Weights of a small mixture-of-experts language model, trained from scratch on English Wikipedia: 622M tokens.
Below are experts of layer 5 (counted from 0) of a mixture-of-experts language model. Rows are named router (the router's row for the expert), gate (a neuron's input weights, with its number), up (a neuron's input weights, with its number) and show model dimensions 160-319. Each number is 500 + 50 x the weight over its row's rms, rounded and kept within 0 to 999. Numbers have three digits each.
Before each expert's rows: a language model's description of what the expert responds to; "comes after" lists some tokens at least twice as common just before its tokens as in all text. This comes from a sample of Wikipedia text that the model never trained on. Tokens count by the router's weight.

# expert 7
What it handles: Table cell separators
comes after: "0", "5", "6", "3", "4", " |"
router:452566599508520510503451544457539544502517511464543589440443537492483496466514512491552473456475438516420519456522505517585493492531503470502475558527417424470529455488506526591501607453529469501482541484528469474568495547422482550467528491409520562577573503493484499375472480517506517552588435499518430561470465524496463433377474479539496439445535520444428547459525493492619561427525476518583542548565588458510500467510498434473500466479477470455505482448516518548445486423509593
gate0:485524443439507550454630486530449530487470528542481461541521445494522531549534485476535459551525582587514479554515470546582488564414479520588579529460465537451549458504468457501528570472559457519505486520493480530505522448533500528553538577501460479525524532594515507500505405464493439474481469479530511464505429440440490375463503466450486529477509548492559500465518491553472466495453450463600383484552564512479545522521568525418558565511557451496563498471510566476566546543445520
up0:582492566492443471565437540464480556594484520553597428544506530558453446499471561463461446473472578470637500433571505565532481538504595476513461456516511511504589503586582520491474562568464516460407469476423490396400501490541530514499514474526520576559514458477555473480525497520506544451473560593536522453567504556559644562417427505510509449556489445588539541554490529451456425541513508479465591467481443458431552492572468466421509491583486497459487435459574541484557535526544539
gate1:481541516498538406478537513502457471553515492475490496558472506456602417595580573529476475504512428473499555582547516526485448518511471504491504499578428566471531556553496476506425495419365480528491604484507436415487503579406536536483472471506395539532473470543466462494447427501464471502488444530438563597547433661505555510499558471490486424426509589485522495500523449531485479355540507472486492454474483523499518507623477508557401527468588415563517596484551474544391418504455584
up1:540549527496494556530467537376567405493484439533504461516524485589555493470493567556505469484524518562534539523550507482522533450487539500488463455516649508538460537505516547537442455564458573475432447516441550548514472586524510536583424479484491467530472491574405549524502516544515541539484387506561436460577480567486463501512499567689580520462507506466600515537505533557355495513568510526492536483440493602478418559477471552474424444559525528534535475537515469545488552462474502
gate2:469468429517436522465488417492472555470458575444509529474498525526455413526477475485512515508503478393523387503454502486482528589484576393545473557519451395496350496540556614441509472535594476500548475516562506479495526462431589564480587587469539527482535505556481503523441466533551524536556457530493428435484583562441531404428463526429559427539573528516450516487590575524438542444500494601490571503481474522554631441545494552500455433537521566530511462433441474633407462460558563
up2:581610490475413409460491476440513610473427554512503509502506485552483578483552533440475477514422479510533458498448471576431533518442545532544500588513518456545483509566498585537505566494433444466526581473464473521573470490387516562555574506424490613580589477504623573456502452508463559530512438512509463444470514496420474465476438506503577506510443528506474603520513548482570537451497517505506568462418505499484497456473509533526504494455535574476500461527580444523433469419616491
gate3:411526450524495480512481525472515482510492500475409535631411554618524474543527513468507464487461445506515536463569512486524522403522442557457476581489483492491477605453540468520475521405480509445505416459473404478494475447578485519546473529463544456416443575596503513488453481538533527508500584457498490521560448472424475560379473519493467429427432482499507546518443434442424511460521390428568491648448565556545462435536460539519486465523495552516517452578460589525503592400547549
up3:493481403499596495506539506518439503411486488574531454483494544493454518540417492559517460549617471567534578502456527451519497579539434533500483430495488508559500453539456540532484538500480533478509430447481532597580514515549491469468489424440464478460424508460529531532533443622553433575534504436435433603524544423424464565569449461565568472522474529532497482558491459539502568536503449455633533479432583427508487580543457494491492501508517439460524548565536485529450566447488520
gate4:447502493524536558553542558454536497523516415554438491484536450494533482546489532542530503457497496394466496509500509584477486416474484432600496562511541512482502506471535465496518499583485497472542551420507415504497478552613494559496436534480447455484489445504447526541523445492553502493547423556539533470622438533497560474571485462629505443637438436472462542425503466541486508488533414524528541508641557466442433529515355485465522529486447524541493521507622573470453475503535449
up4:422466413487515497487503575510492508525443450433510465518461572511459561476546527419574551506538542502548421437547562553463526508460493540483550482438445513538487580401552511481434469481429535602484547542560552486431520545490467525541394400619436468462556510544487569531458498396499519488516563428508561492476464497533556541519489519476501602560483337494582457492581548452486498566596534471472517549474501474456511520399549553637530580550513461506502458535476455520474473560424424
gate5:403524470586436523510490497515403482594438530496516524538552466558556523464454508543454597461499484507431447548580428578495496481522475518466465475514462527454503468430498447509421577415550499502513601505599535543443515515514599550549494549469565528481442564604443475548428425539547439454538480500493514441486470494451555444400463569486520507435477473554471540502508469477411487499566565577577563592525523428544513415446489450361492470557627544428444535504491491584536567547397581
up5:462545475536576518412476482544484463496550537472545586408560577495478514427559497535566518511482522524541466502503436594447533490570348430563522491413535442500489601476447529489470475510536521496503555479481391403541487583407447463530542589488453432403435503547468508547550494565431439438502547572516547448475517512442522453533501438537486580515371536450453550518517469476457514515490520394585462568601489457482471504505532521475513451482446467517450513532546451554485539415486524
gate6:514431555459478497502484469559524455501540497594593437495490586494481483521566490604549516525535469476478476557480521553552567554533460411499504490463568508508573485474457401561532451435524505528479520431479510412493501538480445520523429524512473453491622413505598538427447468400529550624509490446447464529474483554445485513482515393577570527560532447469514497454596484501462456482479449477521480515530501441461473444646480493514564497473593508509508523544505366467445556345477581
up6:533518410458445495413484509500586431490564582547655519486507565446530445502540483505549492524514455547440465490515542542566572431553412450508550438505397527530607604547483466522549538414571541451466535471548539468574489586507546541534433556517504494519571485552578456494443530456485487456484535464435552479483532506545509463510518445551533546563526412515495531436467478582379436447481491485539438498475612447463434512503467436473579523561483477513565564421505457484479545375464518
gate7:426526558532622467471478538428536537565500500443529375468464563508477535522505494466530570455491448524419563478482447444551408523600488555512499521490494483494522546550532548546531510526427456461467577465513375460564497389426443480450529438541569508515487477600463573432520418459423401599530504638476510591466487609545441513459507569508507449568566511560517471440589423459540534404537464529505498548520510517546534493505437403450406476459513466471501539468512486547457453447463512
up7:495457509545541489429374494446520549556483499494501465505481626552493492476572458544477506472547536488446512538489554467429465554474531541517511533484462476531489492556467552544466605561512539448527572430552525515572451422473504470538388452468528529535601560493505527480513584520421508570541458534470521564449462486464468427499433557631426410577434453502525547503466431505523519482526510479438563560525534468500472495552540475483422508447469540518476524614517457612444471464578511
gate8:476605465423519481468520508618479439583495545439423518577516482449469453503506431410514547561543449536516479496557565431399458535574454535557492497476470430506520405451482514530499454511459514444449481513539377478538494505613539519420480505569493487550442549577461444513549514481571469450375520555474469500434488545501520519518459436491449580463554508539532445531471519484603636495417505477524525501532519492528501501443492583490457386496504498459494473524457522406460450578589481
up8:479473425506520447543499393510562447535439456542490529540453533561536550521441475461538545551495571473475483556537444504486503502418576471537387465522521531523458460529517521452460516594568622478491449510554560550465409459440478559592503493530495508464445480455563574496448511512524567425443415442524499361488478468543497506535433558501528512438466600524564453485601486468465470487490425514359429427532441558519533562562535470484481503511536549560542479540452533633510531399493584
gate9:508540499484444495386526553538431468529470469430510577437564481458473381479425481428531531608549527545553493455509482490602491559611493603530524513421447503447461517490495479524462439402528455484459528472538365508521467567573553479399579484471519564638494519508474511555488494413492607523510573574542450484529557549512485531423419386441494488501489528565516399453537542570447554513492560526527533477485521528551546500537444452467482520577470514437464501405490528474497473466546497
up9:436515463499487607452445549464507493465554564560518468534590507513480427493497465471554475524566554542533496505445572370468442495489456414494505544524499444481446502475448554553489545483490419504453502582461438502518560500579435528488586543479586504592476492521483485449475580565438498539490439452512482535349498550466540428466466393513420561514535483428478521536515524562513502575539428541544612432463533453551480552442486482475512456374430458423461532542553526501401445602512530
gate10:461550581563492511503450544492462531602510455492504443421489514536542470449492469443452455458485481576508518487558535561453547585480541584553517402513529469494459355451488463479462508535453473460525451532450468481497467452469446451573491423541492453530509564433439562468503483596488449476513406541549503439543402579554434591520563629507566522504559468513434467496524504468551489518484581483576639604503508470477600481500504530497536454494475513497453418494433582494593474489432544
up10:546558539499458476532491498465481538522552540510459522542467484497439504491463554515584543544461494447484520439464594478472536468530453373650522512544489516497480665491550552468484453440481486543405529489498520485510501546512452565497587438416438521499556492508468539523546434453563479468551494443455455568516529493441525521452490479468542641495568474514447600623428587563454598423561517552550486542516415437469486487496523460536538464532442393491455556518503524459430430590499519
gate11:431497515534538431464414529609529556589425470534481508518519346538538494495460446324517414480477472509522423491480497596566578493462517561556482499433376429484516588536521508549537458442506484451482417491509523576530465471463548449505514434495519485523453451549439453405535450463421551606460530488570468445534517507584458468486423558497522436459547485534470480480576595462533486525469462493543500556554477539610425462498457593474444478514491509523425466561565512496597434420461566
up11:524514534548464511544512553436521615436517538453537500419447549477404561573446475585526488501489641374496537508474505483525487465478411566447487478500557523509530598550541517483538596504499503510504477522582486488444533411387466522461425481481492544458550516527507531494485475482474559519550458483507506518499459550406473493548456442563563450517454523492582532554536544475440576510570444501505495481583540431409509646535509503403543494470506485414582496474484485581456488458599431
gate12:507531461550532501541464556535461523436477518513505506513376593466570420584434422473499428392514497546525507519472469462551511478405508464488496586523439594497468642578463498475564506412552488524454432556537465518564472471462507552503522505526530548395511489535467463453448482548414521493492445483578528482449509585436491484493531452416589558528498438523481522489539539400515391414458478484447542423433533517558526467561503524505409554481495446514448521443582565555451472494421593
up12:535388517490540508483498456507507476495562530478469427561509551558460584579558501479470534459496484484509522533443556466497615459469523563475445453566594480453566543555476600479511482522544577565431468448623516458465509530459515506564463485464519415505497470565525600516565473392637462526480460457506493572559476483444543574605467542546516620471514529477518470449524482443472506504463505511472499554543429527593448432503495500531458412613557544574551510565532520535529557367414561
gate13:522572559602508424456549573567434527536473514449577521484559510488511488475466415468573476504491518536521519470498431535530455603599458472544594594546460461518506391468395481486512475529526483372464496489502479503546545408573476504471532437548415635629419581471531499489566408495467518584540514527563479517463511520453471498477538401463510447475412477527512487448493559476572572383483499557503485517545507466443506455432540511468435456409543557455481513518456463432476446509506580
up13:538529460437517434596518540460526564521502454526416551503530491475502503498513514469522378454538501566408511508460437568495438497516482464512569538555381425566475477418434434531492547448500482418506496521503435504520551463491586582494486537546446556506575543561501495412527445459460419450453462520509546511493530458408544535429476475417375564459513534446492448597541504534481574512450439596410533447424476470555459476508600454455427496560495549394604512428491485522470514534510460
gate14:531516463525472551418603429489383504459527519483448527534473437537450489371447508513464400494574485589512533461536567528454495536536444474536494554413421471502472497418484533543456484479519554504467419547542504564499541541481456489518500543456556590597535575454476534609537538534463491504555496458398558497531584533444403478486479393533543522535513423497528511449453531560566593539438493517619381517433553448519578494410505515474500509470430509436509492574525518518453475546508559
up14:508461492523485556616564433532507542539458434499503493503456513588532535566508504541499452553511528472431546548531535435523424477465512415491413515478546497473486526474564488530452533467544451615529486592518528504528455495585562458521465579495544543489528445573601549424448488441438539427432518454507485453491470486552588492468487505548500449467542522503535550475527513506443561413469581545439474400427448477483441544533459526393510534556516533428448436628498560506478456538547479
gate15:540524494473490513491442492519408567560474445482511515514544448563495399598486449463483487591507429540531586484513493571536399463574524457413495519474425463461479452395468470597402413523454425515482460501586375549518482545536512572464502599381476494563539559473528514483557493572441473477498499533526565565425475560488553452450528457520423474358552527461521505492618582512564548537480427631487487498494586528485600468431470532436471521487553465400517460443557559459432503561453543
up15:444501488560550436440428568420618603552534571475541544512480498570574433586562519583554480497530555568510573494474511588589519452481545480520478479491428515436473506518471463590404487545476491531570507433463517544419529495498519559502522530497439423491451429537460488522579471508410539462471472471487525527460464616601536494415634484543488443491503563534527482518567526473498508451488422507463503447432557526389518517430519465491462503471476445539579520406609494460536475552437481
gate16:527559649437417475499539579513479459483531494500550485515493432486566598602552413449496472504489575453499541537553482514490514550495517520533550457544592622534491540502491455644424559460476538473514437521557422551449550425477487382520468474532528475496598529539571524509511516429526401382516501452396592501474485426450482499522498510438513497467552489450460461474559524481486464483441458528577519489472425569554487526512470538490585485454515484530446461568403523505541440538548510
up16:483550583537497468553481500487577507493533570526588536440490515511622448525547503470462583495461490395513531483455428522525389562498606405540481576460514518478420534415459454507557434480470518524556452484449472597608518474493492409391427352510384568491539551565548534409568508520401532384527451480476463495421545468498525495443578458501585480574427467579446504425520508587454509507480445584469558409431440462495536424446484594533440454532532486471544485502529465515489469432518513
gate17:523534501598465510517483503496456556512456499483445613492482563365557551583511481462478409495452418563492541475459485581446529539427603518444478537475444534562509486502397439559494508496518489471516398500564520504471450503428512451450506486500489451538570515483434535504465346562502486547441542489443512521446540563544404469410434513447509551442477455482480432459572569512589617533503547532471447503554520479558456539539522505487466422450540476490476578520548491541433523501509607
up17:603475437500527501541602482496370461458503472529486499420545502524477519449499431422491511546496492412480507467553591473462528467470489479471510469399524512468524446451416505488416470450462546546497519447541533529547454502515570511449519555536521596533469539477563507442434618513475502433467455531418584468442471457498550487439514432407487461471498507437538505463490536516444512528504419470506561493475471564422424459552448463491481548573515556406524475456541544405495441560473537
gate18:450550553573462472491524484563481586488516510425544501529559486462553527617461441438537456508452533486467579484530556487521477523527483487489505445517447430498451434432496540435547444444490448500456454558460447482467466481550560464463541492469472508543476518606458383530480544510484506482558540453532458515477526492495419557453404506467511498513508557617517513439479470524576557593477510490468535533551545535454374425476507507508466587522463527427468543544457496498522566468454475
up18:496499517454480452571502555522500536513503578462502505551589421543537455504447487380511611509478528447534532497536537569542568441511449435423545471574471566566479475436483598527476516451454481485563536460518439440590513416492500495467415535560513554496562452497561480417496544495535521581488478494402522523434534509598525419455490451474540448554486476469544467477435524435621537482477484447514545536479514500521479591417427506375602523383652434428523591574480499477601489559552495
gate19:538490358609556461564528493414496544593496434457531453550502600568486528597590495448488450469474521519577489487527589506523568529531522532533435510492579548502468477486412513541459527491480502520537553476596534574467614533456543476541505576523429519529508547599373509506585468442528558486492453492470481499496419487505526517525410507435494509593439471504524451444645493511538510465532498502476408510434476570465527554485467540566496363460497484441400536445522534485546512520437618
up19:546437510529458521504469530502499478427513486495464446502548527429452516381527495458490564479461556422436644526392533587469552593402460556481486554485610550523442605528547525496420419568467545537428399523474460505586509452592495524512530549554533571527562491532498490440483584561592507607545458433524456481528571513511541545505500568485502534488516463476349553389541477443501520476553510525538576590575425389502518475432473523519546478460518578477519487531461448603466488398539369
gate20:391456403562446526535595526545482501495467471479510513474485522456548497502482489481440478525528435469465441508522513551445564501489559426500551507512515561501502587538496575531547456415554553440510509509500515463434464432446465394466453550404415510529527516379404573494525493440550571516496569526441437514517433415416513563501541384394539571506480555436490405526486526472556459452557425515633537530490481484508522465533447483480480554529468529582519529493437568592472469467509494
up20:488514443516384527430435530493514599481499551428451522498435441496488593585451482447447529475505504386495515535442540523550574560472516475504541499441506463548488445498480507494472475522502507483464492468448547476495548495450498368532534427509601519575483619465511469473483554530439514376441533479459569451496524528554498552560414517512563562533457472460555501471471556393419501421482545548401465441522447525534442543534540463503452467566457570478516544573596558552538573503528561
gate21:485540464483480432453453574571503505461585472600499486564508483475510452606526396550508410493518507555439439508511542499550495506442456490430495489555545485530503447508506416485576465522549478508515471545470488520500523512479508487579452497569486578459530551556510558438421541494502502452464446446551419432476425536430385541610427465496462565497374423452580444497496507605501477404481504508463494408474487560467448492459491456480456466536552623493469566516584538595460469548490489
up21:535471481535457440499445470518468483459531462444440488461497489464590514543498437515513613470541553459498441410568416462444498569463544463420537524450520432535514471530597510519457499476419553559539480499551530527415574456472543505566570559617526544441476474572558545509491593487408531541404514532466574412477490510567562466500459435477496439485488537529484511472488532417570434490540566445626532553502493532540528486453400510545481571474508465574492513511532557526579460427497426
gate22:404559563465486526501464514545534478554581515574533499666506488423525409491401555501530513537414482517556573419468464496542439482572467436480471592496487436442495501490503543582467478488477479439538577464617445517449530499516597506434530531524455552444482459578496477482444436542430429592509524502632492487490468606517527429410522479535428433401542546458498506494563543559526558489488512444416512458477545499545508486469471506532570490464493466460486548420545459421491568579494517
up22:519393416415486564493502517460522480398544508518470478408520490496431522545494519443569569521424492436531484494437550598364413528501510508453563547499506496496523508392541505473449457489510513499447479533559556468526545582535518479580473497505548549503549552468487482507498533464506421466467585571398506514463525441514515502478441507406509539514464475488451493457537551474498565475476514480554459565455511501513516538438615570506535448489547549506527510531405520531495412480496582
gate23:523509511473511518537501520455487399488537448509503462517452577538538507526528557512504514425447418597432414460508482503593498537516546515500425444466495514486456550590440458570470449534613591483551481436409528500525474456516571487515596453497442488570578416470547471503595500536487524607478513432474550485549393555498517518456465457436509463572529549500503434489559446446486409381545656470510527546524460526476522450528559534516495499502514551605551494497529577388551515550418451
up23:471498555475532506526478538464537527529525529585435520581496536451490517564614528503511550485548460546457552518473425458421573454418549456493450440511498542425479599470432575502467493453565448520483530471494549519542445628468495654516528511494510476587542504578479523449455481441509459534497502521454406508519477537495534439516466462523387499491418469477469508567442441600423509474506541415390489529518561487524496482572554413458491418481492491454536496498502529568414532513405560
gate24:446565517553464502493455524410508507564470621451524522513559510451500467489523532408525524521414561550550571486564508556643515466504471497494526513422385487500496416501475525516511557520491516456467512545509402476504485468438501524403507464492475551664558581581495501482468419588414420599503463495577478499458541568515459467462472597509491491486568473447558477539629518498531504550539425544456539488510566479509575499438535472502473519509442516462513530465510535473384594512578527
up24:502566408468463583423568503502470488502525483456463502468484481521554638494480520563546430490493494434467596588507629576523521485597498510495544532438489446456511547477513552520563449436469518525449480578457563603463579585559468409521425396529497395520465478526554519514593560495468387532471458539491482449616594433578529533561449513484550517535442484527553578395467531442467491503498445443474425500421536475469503538480532506476558441478561473549511503547566501486558558466512462
gate25:379465416561541489478526539518584488567430541477420478598482558421489457505489551490493536472481484546476527443597487486497476510594520507469409542546443498516480513417491437594479562546530493447493452537445431504548520508508531444590489453527443426605510458527438451456570449448428506601541513588490525480516530516543432441472476578522467492429442504576430452595440436506536600515444403569496484572582587597516579532450520416490479513485418456576529558501424461543463540489389476
up25:470533445641558478548474425420460502515532578544491532588437600454496560468452500436621483447431462521434521407509485396572473568422452579470449532486558613521534571424460503532510589586545521478371491410562435475485510512489476505493408440478493450527543645564459529539433398518502513472500434472487551587552492490535481509449489597394448473459436487477532477577439450563480476498476516532503489526493492477513442515537547413564443473485484495534519548514548510472521497512411497
gate26:515502538472448439480498487489497479477446507477584417448478573515514473506442511515487402507558478552386427502469606404469475449512479487478545521409422544491506542588501406536421342562555507597459484454474492582521463492440583460554537499518502536544558471485444508515480470472484497565459371530478490587562496566407504592526403422525490481480565476540430473523605468454512359431506486573563440499536478551482488366572435468415420497511487516451510505505501565467457467507497511
up26:469521553479490499555490475470480638542549555391540523552517422550512460549474449441517518457448426491517450441467519680513511559557482524449505460520495505546545467507556520507523595495411501462534480490498455544392560480529460481416406481539483473513505469468531479497424589460502402539489568472621486483454609557471501435483439614448514498513515448482428424449524461535447551538443479481504521535450479535478512625476501486459513567444440453458462525439488488537532536492519461
gate27:465461552559428563459542471531531471462496450446440435549549506504550466549452399542439557418455538532361534532600496495470526481433534458602467450532466423523577502486509479566508522466537619539513432411509615446545493533380541556588518477449428435441577405445587553490554490490619555438486425500466484441548417479592446530463582436509476549545484550530580448587570441523463522465417579574502489539523462514445442511491446469458559505524450511534511514512453502579541560445576464
up27:473425451522577490548367499458460592539432477548564492539516519418504623461503522470500493430407470419468546519567545487470490523557464533430482489470525435429512423424427460524438492522523497465471500519509529536482424511565518542569400479538506467454540465511566504519574506491586579473439477486432485563448542430545549514547450513565506491603425492478539507475463450434450522495551527597474460409525480454481553513549487512530490476449398579474494521461572498604507539467492475
gate28:429513539422509519546514496549545398416542487520570546451495539510467464437452441475519455511530520518465486492550551500426557514487586434513487472480534448493532462537509497554499535448566540462462472484586488438571506562414499572530495540485472490499509474444510482509557489430534544640396478528410537418540568484423473585427456477468532443506449487506545434411606467465488554446521523546592500557493481498509447429534510549504464500490554506492542445492395480486559447424413528
up28:456485499574505579521416475431546505528515621571522429503528590453564452537546657598477460455497441500473573551393475422411467520491577420504475471453529520424476543484538507506453535541493497456463470498390470455455522465544508545502521564540588535510494559494467468525479612516474487517589514549433467565489529565535558474494569466478534580528472618584436557652547433509525417464514403506581477474427460539466447448575527464500486613372509433450515404507459456493548486546502454
gate29:547528550444538494517462549462518449663468368549512452456416562467520480566565548490598503482555468509417493439394487439564477482540524531508391444495475465479502445478504488516612551408482533484495512459520460402465534442469536499494477436441403495548519507578517547462532495459460471529518489492434540465481520512493578534562607537573489485559469470453533530483494424460429470419553471596514424529492440557412525488529509463514461566531496541542421456545486483523445555542427526
up29:449516515565431567501567514577437508490380501458538547512511443499549498515469565490460475510387554494439494543508453577539495507509481582539541482525402473524467490458560473524537490508489459486442394550492522473566513528558416463502555491508551530508476493420501497512507474521536535598424531463433546558543531477495560485534479582613441524396542516527528569501517576480658540577480435462408587472544535468473486562425483471504477575543537459459509505514482479568564440548416489
gate30:451486489389492507459476491457422586544524519482465491497419488597462476573498450520451374423598538463506448479567617570566542516450435527609576522431441490521534454490479463535415524451581498449498430448516451495580544480493509449493523547556387562515500515439561504478564568426458514403441500536476434523494471515447512515478514485485542518502538548531495416452541514378564468470478477491501454511493592502557500452585444531500541454478462528559464518453532565491532485521559445
up30:584597456584446537451471537564508543501498502523489598439475547568498446459503518519563457553567458574571488508449417501462478538441473507434461610477534532532509465442457478524546519472492475567523517487477543592453484568518492467521486498507508505429495525487530524478407417500474460576516490454516548496366495523424480447440481574530542471581580516415430574510554454542509561444457491497473580506574497446518492494501565514491429526498548461505520543526489470602466390419452509
gate31:523528543478480514433453562459446513586458569471549496483510526537504575459563425526463498533474463537436506465582581554535417519550497568431556516534411491505441534440490479538502515556455452416486402502495457441499614497567523533410465393542475545580484520648422440457471477544424455610552507601442537534409528543526514436446522499542418443501498506416571520518563448483540471542550444563460495502448458394492475484504506620526537476486466463456548491488498490460471554464572387
up31:555440477535531488417536395537512419389543528483522520516431490523488467553465445523502520448517471523475482471469541443451429535516499412496403488444565587458510578566513443570543484439542581518443529432509505496567416520554512479569418511419417463464471564488561534518438471456418529483471427504581438554497524510459429501525505478510497483569413527519457467502481516538461530383415528502502496522447475505551440503562504475454487478579491553463425439566421488502508342553380537
gate32:507502514537519568465505490457552445450431542466458472529490592554489487573522608434473571487520509516513428468582473438531496573496447596476557505528494455480527418568489456584463543524600542556542555505570575500563607556393565450479524528463549493572480528489453454489497545536498527504536513463422509501439383533451459470402499457551512516458563552498487524528535467505520537457511495471499544434496540546515463359582450446542550541477520438536419505481586577464480505484556504
up32:523469471408405479522476442517480510543543421509527520463500443471490424454531555460552525472472474503519548450373581565474433508575542447590412424523524528473492479437509486481541409482436454560537461545430424398452568534494532579450589453545467519502391534543497456527492459480505447451495520499558620461545510438538559465509562516495558504534513527533464451444508468512408537537566510586499491519450491396523478584347490505498465455531555550539559490480451511435502514518476407
gate33:490511440490432418467470541446499554573561511457509582493525498485466415497455373485538484431536496490521467468501528424477531488576510410466550467470499454431533454416539413644485419523449590475474485434493470467451463589446491437460616509550439572600558530483491533546521463477550524477476556590532489499488486548540522453478557443480348552558478417490461523504527573488527550552469493513558450483410516453466504511473552572544490536468430500525571516469465488482521528547516632
up33:476440509507403560509483529470466506442445478633448573493573443393501578537412557622463526494529482494511444531585479518592557518490479580553510528505516458435482510488500564516512543496482492491634504533523518503547463395507592488581580514544508445527433456521447450552485417596459491568544512533551539521525529517587453496440482452453472448542556532462589461585538485522542424532484531490554470566557510407487511507494434410507572496499542540537506539434560483465491550503482424
gate34:474564549532472549535445511464581447578480536488511561616540499450530391478467493522531444514407470575482481509579458504567502446505539468503483511481461452491498487456561507542465586526576469439519587535612452572465484539397478469488503487493539520456509477470459497554442431567436506519556464468480474475482452589544352518456426477473534533421523603481492494527574600536500568501466537538521461436541563521497581439504444401528551476490490465473540593416598508523470466407445533
up34:511452473506489403532535524476359433553435534529527465510518457552424559463480481495484532461502550458538393490568492520514430522496476538445455565482494493535549374491560458482482438446550556500608464605441465509519636471526547509544483464457560503469584385501512504582506596453484473529451569605508515503534515493469471575537479510407544460593433525586545539549509458464477452485531501424519572532344486535475433524517607563441536448563448485513496504569536501380510496600464423
gate35:543557544532475496483359530461503429442467471624474531636509568484557410499457484552594505458507556495534517543494498428580375450462490460461441355467474571397482519529461509529506541521590499523568450575517514547546501546462501606527448469506510511531567400477449514447465480484466479527510441487551590567445515548411460437501565462456486473530482490493499571449538499519419464470537525434419502526529567466504509451532523506485434464442500566542470541507472497497468523487490495
up35:372535443518504438488547401504437466576499577454409516475510565524535486470541563486604407445555477587517555558503511463537482543555480519554533586489422467485463555489501506449509543479541543568524454533532464461520491523531468517483493535476549514471455479492430492547529484481511433523508455501524461444547517481468398411458499570459501570501405588539502469538501560458629517503406348418481469536534480607529517465478458525511541401515585456472516489486490592459408468589556460
gate36:450534553431471463456451434431519476477435555542646567620515479542489576450504445557512532422379551481520483486472439596505458444586397531536573515537444450512432489402562472495492531534558539498455474520461459557437460548410506477539476520508453539617562497495460418414514433477520439537492500412470538532435499549440529454488503441446474565573578447486417558469496489546481545434505469486525452541475457480441484468452573477493517493464389507416481479447546447558526389462501515
up36:482559618523506530535430487462497537577549571596549581507541528468445496426439474455586589489498513543527503468507493508383478542469511442518438554492451444494501430406537578484506483493472539521523403455412378425485470577446538481533532470486548519524502522499568554499508462440471445523532524525528521532439605424505479400584531470573456466571534510492474495473377523490526618445501555629442536457511582471499549596411482451569502540465474475488540550510552486560499443556531557
gate37:432550550542420573460520509459490481532506498524538557489422414541442449510523492630517492440447526519454515482602498409533525541497538548475532581469465467536546439572602587526469637504535612359491507553530532492474513490452546533466470446566523482545590530496484439508401531388511489604551417475487558520351513451475453449550425542481526444503533474445468634492542424475604498490509502444517570505507526431425456409428460553568538481601520462467511504488491560504596552496466513
up37:616557550502539499444543533560497435414427505494489546475496449477459554505513458522542580530487537411514477520524524528476532482497539479496522486507502569593556515440446482527500429491601528552514551609478485422480499606435462539504538490501546502521434489507512494569458475440448524451431487484611548470504492433525492545451490504413458444520515617522401378593529553469480602446428565524559536539467507546504443476452430369562568414585553523415523532480521509522590495589483462
gate38:498563566475515482558509531430360541502488468517493537440571431432508503387434486431500490485544517581475503479463449468454481506497564504539537529444431527554527525495557475539459547489378452490527566466510362545517564546510484533445501512496558503570502579493443510414481523511479483560566531538380540541381577524456485529410487436525496449409515450561375492407537506528522486543600457455558527517599534451508507457484499492477437491496508516445354537430466486525417534528380453
up38:459489460485410527453596519416471393494411567502494458492524475439464581490573491468473459486412506547512458565497568549481586525574525551478468523434507500500612546454482565488509497465521565503494456534519556399526544552601565455515502467546429445537514577540507509487569517507544515493489571456467496536461514500412516589522542473474521584467478353481600549503428484494444505496546479544455482458580573514450522578533426437470505524540538489506545435439546576526433498525579445
gate39:473488413488503540405522579504463482515395579371444351515486499546467522544496491508491490513545497531506570495543555454458443525516458517493419555574434507522506443438550482517484466528564475505502426492443435568559581549571544406462468418511462584458552469575557425468625551500517529603487452545455486452408552530583471451455467433493453536426487457508511438485561439478512534479567441518512473501434590519496552480525521560447576457414540500451484461538438585548441381511567468
up39:438469527565558411406486395527509493597492518446471467565503604549498505481497470529559565505469515475479485518514440457435520528500517482565413443446569440513426533493519591468515558564378520539471481357430437509513544504550399473536566532509561448516493443475500610453504474593484538475565519539525443467518502602507536538546551506571446554530464497574536458497461451415566455512500464457486493496545418527524502549448564530479416585384471478484402575490473437497504452426495557
gate40:499526477481435524554488484383608457507548473448478490571439441436506458499519514610464415575513534552586507486480508568448456544530498613471459560483450487446497464489492503512447561483402544454495500529502503505499516521472451433516509482513504446485560501516490403547547422520506490451520562477576448507516485423434372448507510520496510520466539466464462570537467518529564547497433408540479510520556536453635583426569498462536456517521400542568493479427503526539474536535517575
up40:471557382535599434543574523518496485426555510600467549455525497566491466526508434449503434570517472435404413491476486463444628464547477430454525427507572444451587511538470448489523520453501481485512540477563537547541534481443526533459442577429515485484527568449382474519434492417534499504422495463509487507463435508446452531517553468535493455473430447566512499497476469547477413454464520521511550434422430555459443535458407508513479563468559500467557532532484569595529437483507396
gate41:514493491479524551420469476517490470433550525546511432491453581451517453449515493511453451521434448562604554506447529567491538437452451492462603475483538453476604477490579510525497483585513469524456447568575459511565446536512467460501620481498493551405486477531548547545563554539504453517443478573494551490497427533500526478460414481498427468453614559445480525466455543553579543496452456528577487478485506532582497500429439457445449442468588517460464483535542503509554479513475421
up41:466411490406534485446415550496506516507441443495472470556472494417447586606594527611517485515476449532485385475475594536470458487636564417417550495600564559521529556534487400546470442490468521470471505450577582538474557545450461559553476453521497375485436549564450521444571496428591512475464388478450508486483443498449451507533494442570437478465426428564514522420420463534510458497488502485499503484519551507370460473487493450614496525447482472545474529599521475552541481474450545
gate42:507500446522504418516462452516589491442497462523580541630536540505559573512476507477557444436533436483532412449514468466544394503517476420460562478504491530383514421463527452523583536599412490501494505468488519509470572541472530486506478488400489539520466473522505555429499415490461401453509417557382581545465440541539431473468533434522474450473500425546555531545676528522416489396498489600502419453482558532438419488547451530537483472529432503418493414518544514579431455470426569
up42:547439539529461480489476470483443457597563588526444431511556503509466503497475497436526558536478429550524471431508395498511435509557484562568563518577443459530503525499486519504577513498503455472500552474540456474528382550457479404456565495487508452497485568402535595515475561488494470436577531468505511566559453567497448500522433460473468527508547469443414510467512468522523549590406553468522407508519484575532522489495455508502529502482538459461522510495370426529460510590423443